Experts of a small language model.
Size: 8 layers, width 192, 23.4M parameters.
Below are experts of layer 2 (counted from 0) of a mixture-of-experts language model. Rows are named down (a neuron's output weights, with its number) and show model dimensions 0-191. Each number is 500 + 40 x the weight over its row's rms, rounded and kept within 0 to 999. Numbers have three digits each.
Before each expert's rows: a language model's description of what the expert responds to. This comes from a sample of Wikipedia text that the model never trained on.

# expert 24
It responds to: Closing parentheses, brackets and quotation marks ending a date, unit or note, plus United, States, both and India.
down0:487461490414438523468446429490497465524556466483524580559545539601450518494515458554488444503505442446455479461475498487497458541537472528486470485555532463521542445504440528565491460469494418468561519501410466592533515527498461515520493450540514598471559449531505586526590533504508482432497471531484451528512475487542527518463480467498518517482488526499469444469471517504477414445610511537526505512445480517473506486487478477504505490567486573497451462544541519528537536495522426466516452520535422469506533488507459545464497501528538547519473501556530551511506481394498442494
down1:481502531479427465400521507484489494486577498467485562470525462408467482494427488500494504449505523536500556523496506538456488554605462525494507522484486531513388513490411471457499465504449503480558493489485512500488525513468443474479563547527566557532556531545485467547539500520518505549466536459524555498539482457456502449551415539565580539528477508489540450523485537545487477512527520488533517397503511547499506465454492522499531547551414493498489498494444467478493511505438475555470515502553560547467550514540553565424431554440501499554555487561411462462490478506475448457
down2:595451502462465475502457484451487438513525518535533475541536497488458513584474543485498551518510392451505498462552456517505517462497436514544518462488527540441508566492493559526497448455474512535438456489417526552544608544463495443575452508501507510508526475528522508500492499482559516500499464524509475550464489523459491488462491456433513530429509521464487401425536479411522524457542502534510551454484544410523534538452498505442483511506433497504525509481581440541563572505502483457443512476471493478535480577450478483396491458482480509470460555527511566524520499540510447565
down3:465477486562530410505498450537460501604520485463578453485490485444568516495498504555479409458479495477477443498478513534488485437481515494451441524509491477447529473488430505513421475528518408500518553483542483516504547521486485527485520512485450531447457523480453647463512530510462534561525501543430479475544521549426460544462552493526471446480543428500573527485493507506519462554466529482462525514510458579493464539483491460496482522464513535507549520477446379513519463503470496495514479552527439464427494434396503437463483526538528535475561501527497469536444525523523473487
down4:469476494552483481468534499571513487545548431507468505533512497517429454454584464421473473511585511496488423536506484475515497468489447480493517518416577474512503573475548450569495517558464499481516483424459504527522557524522554403531455426516510539423515520532518439453482498466508536489488534442517502486515466426527478506491595494482535559550503469515484464520489546486556523465489478553531517500494559475510567433435574507503521447517502462445477498470469446576496486573425523451486464534529503436493439546614501470522463471535420485514428512506518451489517509475491516490
down5:501484498495528499485473454457508464485458504559427472559482511538469421506471493392506506463581515428472515547480513466537497516516461514541508566487532499534459544455578523525459556490556418446507544525450559489532495449566461507465517474544547547494467470540497479542560454518516493465508469503468489545486465522508562513469561415494500555512525577557477510440574429549488532565451433577534465562449543511453518495552504528567479451489518462518517521531447497456480480507517511459493507499461531514509474457558422467537537498500507407507578541585476478572542460512440478490
down6:502537536503446545491516454419481521558428526499528483515410431498417503552528504439514486476466441547493479633524506517501561586445503499524530496432506491480487475567513548493444527477528471473471455463523542539454488501500510522506562466433506445479507494483517495525542517523509509546507429552449469483543445488451465469430545502462551467471484452572538528523485438442496521558530519540484464565460507454456452499450521486527496468508463498464427577463467504538468533494542431509433525480571513484448493454504547524517547584573458566529497530519530522537495486534473593533
down7:464414460451455534460495501547520573440535539449426513522569523493502558561516563536503461461464559493515559483448526490494542534508527481415462515470479459529489462483506528484484486481468549562480499494459593456514478544500480479476471446422470491544492541466583553383561481541467459535498510555483524490562488535503429475481508495534541565471515472400472510530547568568576490518548513501534509427493496522543502503525475513482523484540540468483479448492551464455489543459525470452484431542451540533508478511468501475505504572508476494513582492459511585461575481586490504496
down8:447548555517510493488552516495491495490447416479507529551565490542538524515627488522462519496488460487462543484596540469473591476524512516462488500542518503408564508489488473532515381556462531448496513433484485519489482426424543490495495553517520517508509515457507595530506503514589498541501541470452441516499510451486501494474496459528531540495531524443576494498509519490534514556430449470455426468554541544523498513497496500438450454471476439484465500501530483509499518447537525520533515485519535480440476455465413542503467563486469470474544485475493473510446435392604470504
down9:541469545468565473523465447531445518505503493496558435478486421428477483391543565495401516500487523484470500546576528436494540519466463550527529487497518542514500458543559456490485473520524535512510494456408446447514477512471514517541507526441442518454546517470519439505452545488439466536415511418389498457547558534563529564498493503560469495536476545463520477513492516503471584594524528474455531537477465448444540464519461438556494446497567480488439485544536510510498537455531465525499473525544516546565492556486526487467500456503522536511481523502533558513483449442553483519
down10:520538479560433457508484488465455448445533464534549475605517556514533454576561483422527469520558574568457451539427567560510478474540508500456597485519472526517551487468527483505484512470534514521455544516478471537524501469541510490487514464455507475507462462547418500456519437509476587563482500500514492455589542508461495474526548498506513466480493505505467536465523464488480531546515397499550464458514469504578507552551503553531541560444575522534508512473420477431540472443487471478434523500530516513503505529489462450485464455474514491517575472531429563569489501539479569496
down11:545510504468447465456512520543442554519457490519490474532465449576515476437493484530448457479457535494488515528581536544525480528482479528472521500464503485487478480524506563510518488486401508532421488452537526446516439510448482442469462430551493450496578466464502506431525448527547506449474506513544531464413517419542565500532477572484433555496464522471495454517466546484462534562519509463440495423480512441501553436537480469523467445574522506499553540510616505517611482511573461471521464544522463539485455545456440549498502527504494513466526474553525484514423500504569481538
down12:475532503462507517475528460479500465490500420512447467531547453549542552416552472584576487495488523490503496522516492516430479528541484490559511546489516439493510500562426460499448451505502500428460522493474442484482424447505485501552497459513471424453464507476487487578509484490527560498523530524478481556462494533478434499456452498403536512448446438498533481467476490506550497524483493415456544510552575500456518505613478499453505516573434453485486501546513482571547506445456514472495468468536498450467549465541461523504498473495479548508527398586546445529437572553462508557
down13:505528494464517457524556449568555523487458510420468485507568498554469534465476468501478516552459509505430558453529490427525510488500505452497475512522474500502462476497498524444517460506483545513510435558482412561481462403545471552543423487530489514508475527546469507504515579549525509485496505477510528505465514473531529576506553539465483535480487460501493437487469486481431504520517478470530471585427484582561588521482478446432422447517542559522506524567572489489500478467554500535502497516503536509596503476518460571451544517514427422435512503534479411471548589471492547526
down14:548499480565434552408538527512549400426531525522507455472459506550532540554528483520438477507492508430475507441463526498518545525489554459498474564477496466486389529527548465493490489423540467460540528479527549458530508515558469502467544477506524471554496547445536482496492435558491433539534461497450453452441504538450520540487468541511539418517495440429557451482544540551526410483515448506436561505494429459488540519557478509498510506479494466462402494463461453551461510477400485503492532528558535594495490515511485490518495505516469532514487461500522534556493514513433519464
down15:562433450548469461539517490513504529491539506427463559489491494481488482457517513523481507571551491496524475484549572474505461453535513509457522521484440547456456497587471522535465526446462534398581460498535569544490468448487570579452505563558525466446520489445474533534500519532482528495512506522469483434504516508530578477509534459513540471529489544521471467497475523515430449554498536480584506473547561448465456476486565503487458552509471583448506508504588557534556470564585545461510604557477507571523517497516501477448514491459495468568533466505515528553548538474464466507
down16:496543534533437524544531455524454531448516457591502497481491474523456574427467537520502486418401523480492525533556462549522519524554517451478510498436510504501521430484453454553523490481544475462507551524494568478511466514475508492544486511513508519537471434492480475511548497566447510531396541469577488464440561449469534513449563472483456564482539475473467383522523499498458425447464458529523419605525540490531589463564484518518523509450538520515505487519515499521485507533472513464499543452488486502479555482505543519539546498450454523528396500559494497519487451455498468583
down17:470513494493491481462519513520487537548500423454479472475583485466474466518508498519552534473508467545606519437528554499500421480476512589591389416591544496503521479515469517508464490490508498485542509557516523508507509479500486457482476457424480438490515531572495491499543509449464516566483523500457505450441498503538467501482515592452525502587508480487502464536528488555484467581441559494485497448495451491566443475532504461529488491501483510546531441580457496528513569479569579444485499429520504448493475520472494467550513470520480581472492532493518655490521512489504473502
down18:495497460474446505515548536478436549514478474497573587581504514496474476454537453462560465455571538560542513524450477477532513466550548488529569471585576548534455451490564527521490458470471468421476398514498589525469551499483504409484510512559426404545465505546449516491529484474526567486512570482499537539535486500446531527493464555486515506573525480521494496482522470498536484467503495554577503445507532547455475568522478448533482548487504509504446516514444532485483487512506508523534555476509441464527547499537515500584492484529510530538413510501526492582534405507463477512
down19:468441518529503467601483497498518532510519447438535485507531542592509525514466472537547540519448465522515462516459433544488476558448450559546425527523495505490493462485456444464533500422500454419534488470409509477504477494518493537464475492524527517590516598449518493549528502492512487455540494420469508435457523546482511499508539487408550526509502445489497397523551572521498447530527546440486494492473495532541484467502467453511480438469418508548544468551532507506490464518512468484532479491460478529499476530501532607455456504569510540542577523577532413528573521476498530520
down20:431556561476504477561456438517535493568558497530496466530464544583576522551539462445451499516465448530511559575485549516502524554553471438511521448423539504509520541523470427456525463498491553522474411498431486512512483515554484490473455467475505515545455494482516528488464520525480567471412561419460548509594525553499471424481509441492536457511464511475458511477533552524504461519547495471554475486556477543524514423513470504579479587513532495532510487462483469459495516497540505527529477493463638468471528504530553468447500552498506527502510446489473439505528471489492435453
down21:473476530544473571444460518470448581538478432494548545507509559480477479539517495487514472575528592435485528477498572466527495470474560482475568512479554439450446465498569505473485563542451477493464456500495516481567460489457430496532534537513529494549476492479506500491520557496506492438371553569585450426491518500536453507502489472502557440553556510555589536492499458548535475532491523594494480469494504497520468536516495517472514469493487463472468538461393503502505444526454472543481524533524532547510514506469477465523476536547542626537440486483532464532479471548503463490
down22:505455511507552583521517478508450474569477456504515488475420481551511539471493598486475450521447496458476472464492531513425535515524512375508501484464488450501431499525500495509485536526571491539502493608510509496590477514545542440514453495420484443569438516530480452506577487440538419444443465495449575539500503548494517533514555482481557537486509487551577517588475499485477529521509510531461524429570484496431513515525477481502480488482521521501518539491521431534458459415455514531536471560457495518451477510518537459491542554526525442551542442511524442534539519493497442465
down23:548560476487560512555490518546507482505493447461573536557499500510531554534548457500461526518480451498439487506496557526529528506465516457497507523494507532569413453561461472476504561479502430484438562463462439549553506473530407538509516520498427475471421427429495478531547540512505463408488538486499513576566522457513398501529463520435526513485485516419549481510547568550576441510486466526467532449543477477429469470496472533543422518505549508525468470492499511538516554565514496520538475524533535517507468446474460457484503490476418519480528534483387491532476529528550528489
down24:490488435578492510511507497476543558488458493517523487474488545524470501467543535569518493517517498538486472472448494482530533481563518472508489528529503542455519566494487509549449589511528557528442537531521492499550477454518552513518428496548504499467521417484613478587403453547488466425464502527530514524584452591461525525582485491580469453494406463483537506558467495462548488554484523522522497510533512529559488554516433501513509441459497502495476522519506514512510533499532441505466532521553462510468509563417428460440590583514423479490495556492554474467510450453453521519
down25:547557531430440548466502527402551458547459540525544435516478455597521511555474503563549478436488473541517522486520488442504479450464472501490478499527460466434506483544536431512502564530453535455528523537473523520554499543491523572432574484469434456498483461544444498493516486530501515602455528465539456494506537457478464478504551447461545446475539449500510508491509502443436526472524538480478524515490420465573506440516481465545564503449406541490474453520458455453546493500545528514497479479532482555470491454472443475514465525489481445496499474525480504454487489605543589425
down26:511491503517511511473530479506496524468517507509550546461493491545557483504443545484458486577582450436488497523448463586546454439502474511488471525440540533495485426558487475503519533594463483404436502471478448540481469520450534557539507424455477510516488484500458492532452466476540531521454459518443493417578543514599539504506503534586477504476498506570486526578552498529549544459461464473520521481491532527454525526479380433512441528514559535509494428546431515557514490557522504588504584467500553485531519478478467485506523483483458529445524515470543516534490441542527536504
down27:447442481448461508501493503498582522474468484562454489545472495450486492520477493495540471484511498450485539516549477501417498489511463471518553548551593478507490510522462518466508530481534491501522518430498496455540461386506540500561511485444509469534507505504460485466516400409531513481531506464452574545462533477478508482509539450516506442429522543485550509636524509501481509473524494397480510549472472547404489389492508467466463478475530513518460448569521496498479492472532434563462472532430439519522432573509544558450498527467459526531461449496520468546490440444452496531
down28:486486501527549510469469479562561513499488389474503564490501480452483480523545486503510483473519417398491501391497539540480511474497484556479513511469459500475533483468495532528513445489554530501495510517453432522536519474513530516481519531533433432551413459540493574490524557495579487578470535495463471413491484486534464528541494441464512513515532504476517442438484519546514513488520481469511527535498499563429539527500458558461553557491514520588547442509537420526520556466472549479536552538563537550470500397500410525483461520555497501501458457508397520462450518438487476467
down29:501438475457533475492470485472585477524512469522522487514512597520513450467494503455487428590408497442553534506456450495497509486471517480531506446509496538559584552515424534482431540446564513446525538492547478518457500558529478464432495516459504552561583439483541491480596519472426519520532517469463513481522521553539510489461510531557487546491577503487485548513496446465478512469452491532544511475505469484446544492502450441463585531448473532495555483517486444493426532495514571507487433516569434483435411476522498489566522436484479459452530487502494566556506506517483478460
down30:538538502459482497530464541500493502475441503497553461529495532463460538554497538504541562520468448504472445527531487534512564502497564467462470544472453541526480482482478460443416556572526514445503564431533543472541500454510514494511509462565574543483408553442512490586549517437463525529519492539523425431471410424427528442555510528547502500534569525487555460492516540515569502499493502519530595552450541507507453477508448418513469460486462597546456523518498519475506532457514452517502489497503539499524521477483514550494429547548427516477475472468542521492493465545515452585
down31:494515537508535484501447464491454413501546548444458538490491526379549513543526524449547542508485434450539513562542527464506526445517529495452576489500513496481478453454522589497485464592510513492520502524533441474548608508515520579463495535544533526487541457569588471500508409521593499491466484522520430465477567479504498512522507514420484524550495485486509493493504458515492485476491476462512518517503522401535482514488492523555467567487519500433487446608503519518464542487510479521487401505535460509483471495551480523474542483448544457558439480560529533477564449501560543481
down32:518500494522471488544472513543509522500508520478583548475430394579484515536469472544510505476578489517519528448507442527456517536431527424566468578478473527453433513520513494470525439583597443552495475476493490505545477550414452480491504514492445500569513415496482519488521424499523586498479515498418467503520495492546500533463551447469485447447484501478501467496470505486502549463463521504514506459552462485545547512497566419534448444521522494451546534401425529497527563520482475525532493494514568567519522499478540522506490465561521469435488583526460535529453476527527528551
down33:410543482470492510519476536503453465438529424531495514475590572428489482475513460466476455506446533544502497517472504470587462464461471457561512508532467509525498517497508545571535538586559429494505461491498470553531460493552491486566544447435495508482502471421513538520458479536512480460432457491570424532444476529535519470461506483480543498452504470496489503584480446538475564484475551459473523465476457503557510546502593439549462508509505521526474544556557554537505576521525508530529493464582524532477513571585524484512519582460504485524497547519469481434433470511447436519
down34:460509418437586552529418521487459497512474476451503489437430476501443457388478480494511485598569475449500581495490512450492509483511551488513489447494479459599513514507564486460478522490464583477504532511492529515485463473581481521470466597512523492418539450504464537521495541520552534501518487439545482478451501550527550508466544520459557465492441456469533523539559539514518511482486519471541556515466480595504493453514510516518477495506448480542469485438452544504401585414497556525475474504489489470482586550486493456511513575520505468486541470454443508498508500510532547494
down35:492456543566509544482529458451512480505533537493537482476503466433526489507555483547512446555477491540431446537514576535495440495458467496496460523470501434515521425462478508446463550469489546561549484442488483501503499494528601430524534525414506514470535414483436452531495464447510562569442511437541514546493450478499546534498513474636493535457538583554473452544514512504475541446560489502537476476510465502522517536503461534506592486483454452519436537580496477458518505440497526417471466521525515584478510508538533530486497514485493534546546469506517526427559524567478528498
down36:494481495395551449407523519491512533522492457502487501512465505515480489449437440545511551459504502523444464507516531552503477479483513518483584581452512523483549472472459431445462492543559526474439489448489492546503571457466467522472551464445605499470485483454496605423516517479511504477509501524389479440529454493535502531509452531473477413567536505504461490434572545456525507517489478490507436451485429485505527573494470477478465425503561477498443488510517499511482519544529508569468521544472473530513594532541477511485493458452531435480510540458460469461494513462429577529
down37:489511545444574489526511507511524468460513576528469521482551529448450542502521508478538450557544464558510478519581510529532489584507573446528520489514526557598530546460565538560480531472530543474542565464498465485495537537476459395466504519457523534503537477505501549481492549433519495508520491493449453493432469555500470461466501500556572492452460499497505483554522511447576474421397542516470514588544394563485492468464444550470487547443527477477555519486500535487502433494580471531481511475513514506533473495517563505450470470496528528572511475516520466424552553508479470530
down38:530500462528473526456475490502554472520472493508594480572568520469528460566481463526555482512533496519546515473460561532465506591500467526539511547519507475545446524482503580448494538437450531485487457438556542492537531455497459485485494517491495461493452492454399533463511518559530568419483468534549472528455537525475544518529450390578450487530481427534494500484561573507509519528520528462468542503476470461460449456471514596484481527503523502505509397577454490437461530461548556464486463488440496471466476489500465468518557510532483592469541507577543493554498552483541506514
down39:506574399568495531509444506541496543452473471506544501505526483473524511536542466578466510546524583451447480472465481532467463492601477444431508509453504494567588539523563448491515502576556536443467506491552460481415487485477444482497478516552485483559481490477526532565444457479467484540545524507489495458473512451553554529522563518450478520556492485437458497445514526506590437462572559487544474467514510556528538532478489454498467499472502475403460507445517465491532540470458461500467476494525429490464472551441499507561487454515510459428423511482512489490462484455458449450
down40:517463466486468508456512532481491425505494421515486501527581492488518582535496497524552447497467550436504494533551489461485446523564501511498523465498538506527477518443573485555436456478474458484558522526554487547403499411565463519519475605598470467441465545468490472487516442506514507521505565444580528479487522444519520543454466478525463514538549497466551498470431538483514512559511478504537464553446507499446525497537505441448490441520477498537582526590551487538436525462478511569492521480481514455541550448487474521467477564518466562468567500482535502509574535507465413498
down41:438477481456456513516475529497487561473460439523467561529527489446434540557477449512491486504511550561500533524438472485591529514445573482487501482511515564495555510488549551501508522492496489497559483578525430450555542519506559526495471391518487508535464488585532446512519489588489506515548471524450503523485400512560510493498524436559474524540513515491517509429534475564450445521505471488485534471522550487460480481525487548496458550437504510528435529511459539510576448527522541550505492525486544604450485524432485448485526508513471434518484619594474463530495467519527515558
down42:508457470563447442464456460529546488503494595543492516559431498492426550514551480548532486453489458434563515539501504553512444400501564538493589466448452456450483480523497475363424441461476484541488504507508500499436622517482507540511516546581563521472458461504516515564523503520535505531455448466513482517538442466533469480462544536536548541538482535482453518516405514454472487523503480473506546509517533497515528522527503498517591472554517508556556532531489430525524468495468497521563467452435481527510526497465515493508530507523542503530527478456472478518516437458497565552
down43:471542463552483477412493531476449499464537516496503531545522504560501525482480495527487504465498555488514493512471565501475501607409510531482479456537412448461515500485459509484508589517467529530520456489539484454525515391470508441509475508482480481567481549511541517566524473534470521527525509514530516580401483500558539522489495490603509537540501452502465545460536539514404449465485473529542524481459523508497453472494514581523547422557487455514564542542505477475462520421525480514423453510494475419498458533518430443534457477437571528456476478476478525560490490550417553494
down44:480558574499464483544560551511483474484464462480542571537460541514475480508478477497573539549502462479412529449466514460482532474547508459512481525527474470443584463454543520461540486472453525493525567567524495549478533460430517506521510477541461399509549569519484483447534480495453466500483490544531564579497553491562474482458495575510453481451579438559544578502554536495476513587454509498459560522480543489435466506418533472455504509470513422486439480561501516525452451519438562420516444459549533501494507549515487479480458436457484513448459491506472495523507496546523463486
down45:424506537500545480556543485440437492522494482470473486459502549504555483445495543579532540516446482422515538525501509439442471550542538458506486495483543512521446524493517538522482497495546549490447450491503548512535580511510535529483450510425487521463468493518504476451499489554400467438555470507415445556524508436468423443426480498486542467496536463562462546567540472514581495521516476517472524471554518567558441377507492545483483436556494504523463548452538447477506510445476538447503493481511558417459446472495465453519504540465460487498476528467572524510532491556512490563
down46:481556513479544527500538504463485557544442444540539554522461478459538468541502397484503507505525478472455492448539540515495485484545500459597533516436531541499536454430482470553525431453543519562541498543484525464540579456531499528519554438492545422547474548492464478508463556497506478458610504427471448485498518540466552483552494477482463521445510508506484511528455472458468409435447513521495426570523592539466484454524480495522526543542453514546487522487436545544453587500447501533552495476485512527500483515486531481486418522452568506459418514523468569534511446516490511496
down47:510520467543478483503507549503530595546520530573488466535577549497457523562562535557526539590513532481508497487487457590448566460475529554463460507477470499531541496486499471496559557533454455511553588484471510476447479549524528483504434534460454522434563539522519476499545480515540462476524527569527463617464459562542543497487526502424487441530476491545500471446506490487509491496465490542477544575474565541500547384491540479587441488438464477480447503468447515446537511541513515508502460449535477477534493496479525479535516526449485539533469490523553458485565527551483562446
down48:422508484524493416478441531577489479536532512480500470493525498585511466477455475497501467529454490529508474529503542381486541484492504519509479472457493461543547568553494488470490485506512538452556501520495387482400524483413467447504464463502535500541498477432564525487492512521472520520471529518493487599441554544545386536508528470541535494513490532540464470486516479523560500510513499521535514495543479542584453555451548557525410564479504444478513463532504461592591495550409556473490501541497487513473472564525466531496470499450512570512488465477532532485545485483562486459
down49:515504542479516414525523498493520568482527448475591534541445472553581469533462526565520503548457542478556505498468413479467507520557556547552460498468521395572495627434522531488476506494570530445560502560474461537484551481536531489563545489515474492524496548539492498542444480451533519460498528511424519491481606529506522499502498514508477449513511501478537529467575503441476558485465477534523514601516462550526428552522495526485541489456478496561546516516483522445512457568542446547504506474437518447551489544513497454504459445469459504527530475436463494451524483490524479464
down50:474478512497492429510439476517447461462522522520509458571453511455470440595482459481442481452496483575485551457520538466504431492594509473550465396461468408490530493444463474558425472481456491447532520442498502501488525474494471487520512475490511531419490448483456518476556509548451490533515477487482495485497463579511519500516450446504473474475528509470472514502441427492454556507518500466509501507565563521492412537563471523547519479469506466478404542451440530487518536512493452576481383482477531536482506536520420599475461527546464518527530484480489555583481510471474482473
down51:443480492560520363486491530494483533444561527515501508436470440510552435452458500451480546502498450505496478437496529518504490443421517426462510509465495531520504530469449470464482499430471470502408489563489558469476523447510495484517518561556449481524542524508469552520464543485453489512524509513585495474455552510500376519507431535523485567453482518437538539462429504542441541439473552502500497378479477479456470488453502483482524492557546439453470531459474533489569534514554547518501498532499509500566513510437593474460516540538555458478516491502493535466567496511493529521
down52:455527528536532525500523466464538506500515485437498462489473589467451473511520463431441518472551552454503509486506533514452456540494502484486527519517405595420494514539451574508455502480522564556511501517550506512499531485495508514463546531509512537546466510541574488585482491470509509570432530514494487475494498486469469515427537497470439481485518582500478541508492474442562535550561548500421518524471492479486596469526517536500495415515526564539435476501577585523483466562472601535476451587464503461517477510506471502499456481518458513429462459482509467518538499419478478611
down53:467460465471493412488496487554496593462496499506492460537522512445509454452483420495453445459531552527593481604417499512509506511458613518547515504506451473491469433494477540485506557454491380472546439494494494513449523506520526523507524577482526504490449475542481510509494452526482552484537465468537435485501524512470492434468497502466498495528557521431505564500544529565588487543512455527475449542577511449523390456530532439510482488505474486515455433589518542527520508511464474497497539459519483514533546527470472437495484498467510455550535552554531524458545519479582489514
down54:462511548516524471476481404467454535473532498485559593546456421460523477524501509507441470511476476500459550517450511519577496481466563550473509486487528479528475492506469416466456479509454461511456488482427488544515437440486523491428454422502471519492469474489478476449509509465460475488508554494464505545503547540424548457515451550480519522546600494535536484492501480469519543559627480528451569450492572381466414515420514551505474477426533512486530514487504474490495471501495548471490546478550500513422464546534424487474485547526461488491496522500543460471510531410519509463
down55:479527516476475497525573481598495485467508535638543463523476478371532501478488484537422506458497486513481489492495495504527518466497443523546494443457498535513513467456510487551529547481514460509535535465430543449444455509503379485529500544465465508478409554551468591460501513532533436539485484519485479504448526523506526456540507565473513509458526501537535549447545521550470486505533489544534523566407526475499567469478460490510595522503418524536444501486507525492464572496559476495546522484493517492541434486465481436454508498507522520491537519504494597536456514542534480405
down56:476541475562592477422395487517530507485499507526498481568441470485507386505504518537513493535492513488498439553566440488447511427568524479477504435512497555576538488574523518462505437518558477467422535494536599439452426506487476489512489475514475499483469509483510438504560501508503513453518491516585479451509541481507516455478414548488516517539534489560523465485506467490560503427511442519503501533447545493461466531540523533561484555526582472509504462472456496520501518523513469563482417435448527457513528437485486486442514514486450564510509553552446507503535475452483564440
down57:537520564486433505498561513479528495521419446522524533542466600499383465516527539475471544553483542479502523555527479512522497524466524610453444500477486418429493458520448483522507534469511503511499479528513486565548475491569517572526576529508487491521501478500511575545542547527465500537489588559475494501437529532489524384489458500504478572490564522519542461445539465510525555507470536440465482519479429501484471489459450441508459490546457476410486555485533497510468551447476455491528460506421436529529546513516494488479463515523565461505520525531588564515472518486494540459
down58:570467455564528545515465545441466489490468482504520516477486568515440499460455617498478537516506498487517524496483474493563493494499536460489525516482569534492437541458573474539517476451446491494548542443444441464492529515537497494523482510522488528508533425540490522471540526495568458555521472591446544534497495511490482512535427573517445567486438539535490435472578528437549432510475505479482543553414499534522510456564562510526494473632504577517493501531483541456592528575521461489494426408517445464529521494542507508454467516490537509484498521492565530482480502478468496462
down59:471476567512521482476453558473557504462600442530474463478512511508470501477422532434567456557479497494542457440513495572543510473475524431555534541508517475449469514489497473509498512535548474507474546479549545431493461489519544483512546549451501512588491496569475480560569478527444548453465507479514515472478469459553551465530590525484463519469509463518493453543567473500478519496397453463540520567487469450507532516507519540555569457532475506494454504468494481490524505477481392574476531494512488481507528465407549473423545474536590474487475518467518470543503466459605545549
down60:527503452459411502526506441491483444488466483476539536544466509476527513516548468448436556507514472485532501550533571515534519483475510569554565481526627432475531465448472554479477427466545503489571517520575488525515521537481539485454487555509535506535490485515463397469515480502438408460528463503457516551503499486518512558477546489496505462492451590489504498433569587495476520493488497534462479576484471454475460537565474439492488497523460450529494527509527423558511444481434524461511546555496494457487522445581475591538495511463477486544407520562478519481497546505518454498
down61:550476485446488535495454442492517494536463524501518522472498489483490613470438537556487520521568477514551510435457555427471485509502483544436423488549393573580483517475544502438452506475497481459484507533463439472440474520428465455485493537551554583475562546582453508520502519512508443493455535452574537491455525560475557505490532486529513455550526459537485495486525520550466450417541463481484526490503529474541502505471515540424535529498576536557494535516515518494479579492493541516509465452457495469510522429538519585475530492521500464484477604557570468531483472470548494505
down62:481572513573483440505457496547492496469522457485525551466546529456550514481498492449482458523422530575540435477509481584513519512509540485485511541439563583496503449483539485538442442489487463501454509442516532456448447514537554549572501412570512487443511493438474512475531486492477525499464398470505484455524470509472414482554414525507515466489427471506519482489592544452514518479541456422506556478547574457515472487448544452472537477514591470478464501525499484541532489573527464527526515527595475515505525505527465460485509526535520497470499419530449533541520491507564463560
down63:524479388454505466558454495544496536572484478498484527458525480471521608500503491519476548486448542567527505485433478580532449488497494560562515577413558507488466497551474476498487533473485487566437470514452565469490441472586490494457496532526519428577530449483445440484486458445439462460464512524456498473530398459568440446471473476508419514436547475513483490480461406581533487485518548446551475505525427538490539550531569459528480468465492469520515513481472455527525520498550463529492528446558520525456439515518481521518552478519505474505459509507488480523471505507459504479
down64:521472549510522451490489531577514466456477494510524517464488484455518451518529534507476475510498408465462573489463475453469548448525489486487487539571535512480515548547412481532431497479512495532574500504506530482600510414469585464495554482495472552484505540492534488506514505454397413480527477559516472532518498522517526515464517551400463470543515513578536491479473514454470508442528522491475519481491459535534449497475547530511550455519512554529495515480530493552440416587462467488524447473463448477417536501420401527532473496556605494512515440455515473489536557471496444537
down65:503463475542524507439488562518499478525538585494505463485522518494482454453512537599494572484418526458517504502569423463484439555534456541548492492539476503511515479568464458493484532470518485514458477496434411482496551509498578518541479481429514493481543459499517473572545466503479480509468478395502584544469494447550506483546502473518526432532516551400491502531580559448569500534464439476528493528531545558529574506513573448504521477552528462497461495442484573474515582488466511463471552484502438540531475493480499543528491505541497461491557481468419484565539531449549503511
down66:595515549465576445592512524531603527476466520560523572522453565467516472522506427454501493522510559503564500543455529490404526566467463485494443530593513471560561454474495525495469517563487460491482454507424455450518502395442476504468475523409521489500537499491484486575519491489476517533455499417402483518500502457534541461568538539491479504557403520503489466532460539504526496523528495455480501517558514469521529487515518497441462540527509430543519483478415478509504516535483552465494516565481450522502545528494490487463564474502533530469524480536458468509485508504549551549
down67:451484572538494451536515454493511418563535483491392515508499518503532522480584577496521438524523461500545461542448480459458546552575554517544469497467502417481510477484510565480530527472430519581414532538516557508398504492540449540534487449506422463486501535430520533503481481471492483521488505541523489429525513463449527488498453486509547491511475521489525530505492509497527547471526522522514453499460416461450420504574507419455466464463513486466502432479545494576518497522487490450547509480501564513542512527490488535466506445453443482511520551492465581577491548447525598496
down68:557508581379530501476506497568466539503484440514457481569467540459477435477483403428490511516532511524475555524536465518404443499497533499489528469462522478487490455544460487513486518564511486557398512502537479476453547452504495462529445517530520548499537522491467440534519495582561467516531441558535563479442476485546536493469441495565484466526498461482509461479481534523558536507532537464429537436482520493390507526539531483554525449511448432436539527468447493536545557557515534569520568509498544506472474554530551487501536452497506484448477474520497551454508558520517479447
down69:525505460535539495439522460541442468527510527520471499517546507574613523479458464525488429504441503498533496477544531509526469468523455608492488526509450503517423561468484478472510528518505496474462450598494492510513564486487501583516449513437521497487531565498563586544503522480506549468483568490524525474478444505573476483509584515530510527491551484583466439492482454475547532501505459490496469400479486467471534530491505476515488429441541561508411501591510448473468579524539537484559472495559525457538503431522528429420467464450479472593483503521485517501477479515490472531
down70:542456447475480556468466487417517487547537484435489539462438469492482518489437494388566487542480492516461553437559467524497503502565527490579587528529562470474472511507513493451535520462472401497538530520478535567539568501564488538523516541507557631539467451508544524508516503532496476551484521476438495495517439437536489523457483556574553509439487536446508471509477526490508441566532498543524520455458525548535490436536457471467484469430507585493537490464522531553493579609510486550454476479499498469521447461507507513432490479506450515497532459510535504521491519472537521519
down71:590499563525501513491500504501457467529460525483501458523550512518423512565492485423477510484541469454593494551514509444488458519485493480557495527519507487468450511442463538496527512532547462558491533513539496509508584550527547566487522483484439459505542545552479554592504420540573487574489569552487537447465463497500478516471539524467449475513542514534593530498524571522515463501468525480499457524513557590468453534548532414501577509483504464514540416504491459469520474469474489414461533456433474545489449422513505544454569525449528476445592495498502493497522481522436496472
down72:507450418476577550549417572478473488496455502520529589474443515506479549505554502514526478451487468589505544518437497553487434508444479571452479498505453481537567563473501501531538534485537506534482505510520540525473528515557496459470481534415498545493456525474459504464442435453508476504487437468482448491524533479579447503495493524505491474439528526454499500550487513537464491459542485499509498535461542541548444463465489545460517512417529595514507434508472483455528443529554534534499580511470500469549510555426472523493547557449411500476479591479482477487429556547552467565